Weights of a small mixture-of-experts language model, trained from scratch on English Wikipedia.
Size: width 256, vocabulary 16384, 44.6M parameters.
Experts: 48 experts in each of 9 layers, 112 GeGLU neurons an expert, a sigmoid router, a shared expert of 192 neurons.
Training: a variant of SOAP for the experts, 325M tokens.
Below are experts of layer 6 (counted from 0) of a mixture-of-experts language model. Rows are named router (the router's row for the expert) and show model dimensions 0-255. Each number is 200 + 20 x the weight over its row's rms, rounded and kept within 0 to 999.
After each expert's rows: "comes after" lists some tokens at least twice as common just before its tokens as in all text; "gets" lists some tokens that make up at least twice as much of what it gets as of all text. This comes from a sample of Wikipedia text that the model never trained on. Tokens count by the router's weight.

# expert 37
router,206,206,169,183,215,163,211,234,237,209,202,205,191,197,157,233,206,211,188,214,198,223,210,167,199,200,234,193,235,220,181,197,236,232,186,231,188,178,164,152,163,233,224,190,206,209,207,222,204,206,191,177,234,194,194,230,191,203,188,207,204,175,203,197,184,218,191,202,200,213,189,220,225,218,234,221,210,197,185,212,180,182,204,214,191,202,215,204,192,175,191,198,216,202,161,228,213,200,195,220,190,195,201,198,193,235,196,196,184,202,223,182,188,184,213,206,218,203,224,229,191,234,210,220,182,219,166,211,199,184,205,202,187,172,195,219,216,203,184,167,224,197,216,185,190,242,197,201,156,195,195,155,210,219,218,216,210,222,189,192,203,191,194,191,191,200,220,164,186,179,243,220,191,174,185,193,243,191,218,172,189,185,245,180,188,194,190,193,211,193,140,173,204,156,204,210,187,211,214,200,175,201,202,181,188,210,220,171,178,197,182,226,216,218,179,154,211,217,190,195,210,211,207,221,158,190,179,194,206,206,189,181,213,241,188,212,202,212,234,237,201,184,184,208,170,218,173,196,205,196,145,205,201,194,166,228
comes after: "\n", ".", "==", ")", " ==", "==="
gets: "\n", "\n ", " some", " many", " ==", " all"

# expert 1
router,169,206,195,184,216,168,186,192,205,205,253,206,193,201,197,216,211,176,214,205,190,217,200,195,205,224,158,186,231,204,190,202,201,165,167,186,213,175,166,178,226,216,217,212,179,211,201,204,200,228,198,214,235,176,167,173,196,212,178,203,212,188,188,206,181,212,171,188,201,204,215,208,182,212,194,197,203,186,197,164,214,213,163,219,177,235,181,189,213,203,188,205,192,187,211,199,199,194,199,211,200,181,196,186,217,197,213,196,190,150,205,208,217,208,195,199,254,205,183,178,208,221,201,192,191,200,199,214,232,210,178,186,189,214,168,214,225,201,186,183,199,192,152,203,189,159,173,205,209,203,194,237,164,221,182,220,215,201,222,190,211,202,211,190,187,190,133,211,183,159,199,170,209,178,182,209,211,144,195,215,233,223,225,202,193,205,231,218,209,210,181,216,196,176,173,204,215,197,255,182,228,227,186,191,180,196,219,139,160,181,194,178,204,236,188,191,170,192,177,186,198,209,176,200,187,161,185,218,239,208,184,234,216,219,202,215,169,207,206,179,176,176,191,212,193,211,222,205,169,190,184,215,221,206,208,222
comes after: "\n", " ", "\n ", "a", " Species", " /"
gets: "-", " |", "|", ":", " (", " -"

# expert 31
router,176,213,207,199,203,195,179,184,204,239,183,219,210,200,164,219,221,174,190,191,182,181,196,230,144,212,202,203,198,169,190,196,187,215,206,204,177,171,232,171,215,189,225,222,218,184,176,208,185,220,182,196,194,202,216,187,224,227,216,233,200,202,227,207,192,204,168,171,217,219,175,246,172,208,186,178,239,203,201,231,221,196,213,208,200,236,240,207,201,248,200,197,203,204,163,200,209,199,188,222,178,204,206,202,206,183,215,181,210,192,219,196,216,181,208,203,193,204,193,184,220,206,215,178,196,212,249,191,217,210,192,211,182,220,194,214,222,204,229,194,233,217,187,190,196,232,192,178,205,228,235,194,184,216,189,156,150,179,196,212,167,205,180,210,192,229,186,200,185,163,203,206,187,186,203,256,176,190,214,192,180,204,169,176,167,217,214,185,202,235,192,213,183,183,193,187,208,183,206,187,227,186,135,180,198,209,186,209,202,229,211,228,176,191,189,221,199,198,185,192,201,213,192,212,184,171,168,219,154,224,198,194,205,212,209,182,228,208,213,214,209,235,196,215,178,235,170,188,232,231,176,184,224,189,183,189
comes after: " the", " a", " as", " of", " is", " was"
gets: " a", " new", " an", " other", " public", " small"

# expert 14
router,191,182,207,197,213,211,225,183,199,195,193,244,204,235,181,174,210,195,191,184,167,194,194,178,173,227,208,216,157,191,148,242,212,214,157,186,191,177,209,201,177,218,221,188,194,201,211,206,179,215,227,224,194,190,189,211,239,210,203,190,188,205,214,191,175,234,183,177,185,209,195,193,240,227,188,230,218,187,197,223,186,158,164,200,190,211,225,217,213,202,186,184,209,170,223,226,195,221,205,214,251,192,167,207,211,173,214,173,186,195,222,208,235,217,195,158,187,195,208,214,207,181,175,189,180,187,184,238,196,213,212,219,176,182,188,184,217,210,196,176,205,176,205,192,188,211,186,200,172,200,203,209,161,178,170,203,193,199,225,166,187,177,212,181,164,182,215,222,203,195,184,180,173,208,170,204,207,170,199,182,191,221,199,170,210,214,213,180,184,168,207,219,176,185,212,203,155,209,185,190,175,203,232,199,208,205,201,178,185,190,199,178,224,176,209,202,197,201,199,218,219,192,189,157,210,223,182,217,153,212,165,200,207,244,167,186,164,235,163,227,227,193,180,204,230,196,188,188,196,190,193,223,216,204,174,207
comes after: " |", "|", " (", ";", "N", "–"
gets: " 1", " 2", " 3", " 0", "1", " 4"

# expert 16
router,200,228,188,174,173,222,240,203,212,193,207,188,169,221,224,199,197,195,181,222,198,223,212,194,203,206,227,210,167,190,186,187,179,204,188,208,194,168,246,200,260,199,199,160,227,184,153,178,220,235,207,232,231,208,218,238,207,186,196,210,200,234,223,218,197,209,233,165,217,194,204,199,207,179,207,185,209,213,206,192,186,170,195,192,199,205,240,178,210,200,224,229,213,205,165,235,196,190,230,196,232,191,189,201,198,204,211,179,201,188,169,190,226,200,221,192,174,203,182,184,246,182,145,197,179,205,174,172,181,190,217,193,198,190,180,212,168,253,208,186,205,181,219,188,204,185,188,189,198,195,157,193,224,198,197,175,197,163,210,221,224,178,205,216,139,184,179,184,209,185,191,205,193,213,186,220,218,156,187,216,201,219,187,201,195,227,205,177,230,200,166,225,206,196,198,220,207,204,192,194,216,193,198,193,199,220,211,189,220,198,204,214,218,201,205,193,212,200,210,215,194,221,250,194,216,176,228,183,208,220,212,207,226,220,206,219,211,230,189,233,229,185,178,167,178,232,203,214,231,178,186,194,176,214,185,188
comes after: " ", ")", " —", "\"", " JPL", "}"
gets: " |", ";", ");", " –", "|---|---|---|---|---|---|", " /"

# expert 4
router,199,204,200,182,182,194,198,214,198,182,184,202,214,217,201,214,237,195,196,228,170,185,211,233,161,228,213,222,209,208,180,184,168,212,197,184,199,215,205,200,195,198,188,164,221,202,226,237,190,196,202,200,159,216,180,196,194,208,226,168,172,199,205,187,227,175,176,177,166,205,187,187,185,220,221,214,210,236,184,219,184,172,192,158,233,198,224,207,212,193,217,211,204,222,179,208,181,168,181,236,244,176,207,182,161,195,211,206,184,159,203,199,174,202,213,168,192,201,162,185,201,224,211,211,200,197,184,239,177,212,221,212,199,177,231,187,173,202,195,182,226,183,206,201,195,179,193,245,193,234,183,207,177,175,182,189,221,214,184,204,214,174,183,200,201,206,205,192,214,210,217,208,180,194,221,182,221,206,216,161,184,194,219,164,169,204,235,223,202,196,211,242,197,210,197,242,180,190,205,182,123,226,186,196,184,191,180,224,187,213,188,199,202,156,223,168,223,240,193,232,232,223,176,193,207,184,224,188,197,186,163,193,170,209,215,223,200,195,175,198,202,198,210,200,228,209,194,197,235,204,203,198,194,183,221,190
comes after: "\n", ",", ".", " that", " where", " The"
gets: " and", "-", " he", " that", " which", " He"

# expert 13
router,201,171,200,199,197,188,171,219,195,220,215,206,201,185,162,201,186,215,200,200,218,199,202,182,184,198,218,203,212,203,185,189,211,190,231,208,176,175,208,216,208,229,205,189,210,184,226,201,198,160,198,171,204,169,211,226,230,218,169,234,196,211,222,191,232,206,174,185,232,170,186,220,229,176,196,180,223,270,221,205,192,176,209,186,173,248,165,188,179,218,211,215,183,211,216,201,209,217,211,204,230,204,196,166,209,176,198,186,229,186,214,172,200,233,164,181,195,198,205,179,209,195,208,207,220,247,209,181,227,213,208,214,188,180,205,216,208,195,183,199,204,186,181,232,200,199,201,188,170,194,228,212,188,168,243,180,154,209,203,163,206,168,220,247,195,197,176,193,246,200,162,189,227,190,209,211,201,167,216,191,165,171,245,224,204,177,204,174,220,199,191,195,192,213,230,215,192,218,196,177,206,197,173,204,201,186,192,182,188,170,214,196,205,182,194,183,194,186,182,229,195,211,200,196,180,179,208,192,177,224,163,168,229,231,215,196,165,212,215,198,173,174,164,195,183,206,200,222,240,215,220,216,204,197,199,210
comes after: " in", " of", " at", " to", " on", " from"
gets: " the", " The", " its", " their", " a", "'s"

# expert 21
router,197,149,253,217,172,200,161,181,191,177,252,183,209,213,198,235,220,206,195,216,208,190,207,181,204,197,190,224,182,203,201,185,240,204,179,184,197,196,185,181,171,215,176,198,172,188,227,184,192,182,196,199,210,174,215,167,203,245,191,222,204,183,220,196,222,210,201,207,175,216,211,217,182,224,145,185,199,212,181,195,183,198,198,192,214,208,199,238,207,177,194,196,211,206,185,205,229,223,213,223,175,224,199,170,204,212,215,215,201,201,203,202,197,216,190,182,202,138,206,170,202,216,188,183,212,172,225,199,183,184,178,201,198,186,177,208,162,221,206,234,202,218,169,154,212,189,163,221,209,192,214,197,189,221,171,185,223,148,198,183,200,237,213,188,189,164,210,176,172,206,221,214,177,181,191,179,145,208,171,194,203,213,164,215,190,232,224,227,206,219,229,186,178,199,202,192,203,185,219,198,184,209,208,187,219,208,213,171,198,214,162,196,227,175,199,191,194,228,204,188,194,186,185,218,232,210,206,228,234,193,166,215,192,223,149,219,172,206,190,201,211,220,176,217,207,200,191,203,211,190,203,205,181,216,200,216
comes after: "\n", " by", " ", " Born", "\n ", " MF"
gets: ":", "|", " |", "-", "=", " -"

# expert 25
router,218,209,185,177,187,203,250,202,187,191,195,177,189,174,204,204,196,181,197,176,246,189,229,197,251,199,209,232,209,228,164,215,210,177,215,196,214,198,211,184,178,178,181,220,190,162,200,214,172,204,204,215,188,221,172,208,194,249,204,181,211,201,174,184,165,239,224,196,196,245,207,222,221,213,170,178,187,173,202,223,227,211,167,197,187,204,197,233,197,196,202,224,184,204,224,178,170,215,158,200,199,186,242,193,175,223,217,217,201,197,233,224,179,181,198,188,217,216,182,212,201,195,213,224,234,194,208,186,191,203,212,221,216,221,181,204,202,179,175,204,214,189,183,183,205,209,197,211,198,143,213,183,188,199,199,205,207,171,180,219,197,243,172,164,190,218,217,195,164,197,230,211,213,187,195,167,213,208,192,178,180,183,203,210,210,160,197,227,235,175,157,178,204,193,235,180,186,205,167,190,242,215,234,186,194,199,188,210,201,201,195,221,190,213,196,189,197,176,216,211,227,221,223,180,193,196,173,221,213,227,224,210,192,182,215,192,190,180,181,175,217,200,237,202,218,213,191,229,192,185,180,234,204,194,164,218
comes after: " the", " a", "|", " had", " with", " was"
gets: " a", " first", ",", " an", "th", " one"

# expert 40
router,176,207,201,188,226,198,192,165,202,184,218,197,243,208,202,176,212,204,199,188,170,162,198,182,244,252,181,216,162,227,219,233,220,175,182,192,190,173,202,202,174,188,212,203,186,214,217,195,225,215,148,205,218,196,193,218,209,189,187,215,199,142,224,229,223,202,210,196,202,219,174,164,191,226,225,222,207,174,203,215,202,194,219,174,203,210,150,181,184,185,214,203,205,206,178,176,189,191,206,210,218,188,181,144,177,212,219,217,196,169,218,242,226,235,206,190,202,209,181,237,210,221,213,209,194,193,184,231,198,184,217,214,206,209,206,199,225,206,229,208,201,172,190,196,183,200,160,171,197,216,206,188,197,210,192,188,238,206,186,202,186,194,220,185,169,184,231,190,225,207,165,194,221,249,213,236,209,192,196,197,211,220,212,188,203,202,201,189,222,200,190,222,199,199,192,197,212,213,211,189,178,197,235,215,201,197,201,174,204,210,195,230,196,200,192,200,231,200,252,203,224,178,193,204,236,150,197,182,186,217,210,205,213,229,171,192,185,217,226,230,195,198,151,224,206,215,201,236,194,204,237,194,208,182,216,216
comes after: " |", ".", "|", ":", "–", "°"
gets: " ", " 0", " 1", " —", "0", "5"

# expert 34
router,217,186,219,185,175,170,239,155,202,193,203,167,181,189,202,185,242,204,174,244,176,220,197,204,177,194,214,215,209,225,202,191,240,191,222,185,244,212,172,188,162,229,217,217,207,233,208,214,216,186,170,206,220,210,212,208,222,250,198,223,202,165,213,181,217,201,207,176,203,184,180,203,214,195,231,219,250,175,220,199,222,230,189,210,187,218,215,186,179,204,191,197,201,188,177,214,207,215,231,201,210,201,167,203,205,200,227,223,218,203,182,199,195,205,213,177,163,188,188,213,206,217,212,225,205,220,193,187,214,190,198,228,181,179,232,179,238,180,235,197,220,176,211,206,184,166,200,220,163,209,165,216,203,194,210,185,164,243,204,191,211,206,204,187,211,225,209,193,206,221,188,217,187,223,189,218,231,177,162,214,189,190,202,206,217,183,186,217,213,205,246,195,224,176,184,213,188,235,214,172,177,215,225,188,200,223,197,215,189,210,220,206,193,195,198,206,211,216,189,180,177,212,228,217,250,216,234,215,200,158,207,180,203,232,228,204,187,212,171,192,193,217,185,150,211,204,210,209,165,196,204,220,188,191,194,175
comes after: " 0", " 1", " ", " 2", " 3", "%"
gets: " |", ";", "|", " —;", "N", " ft"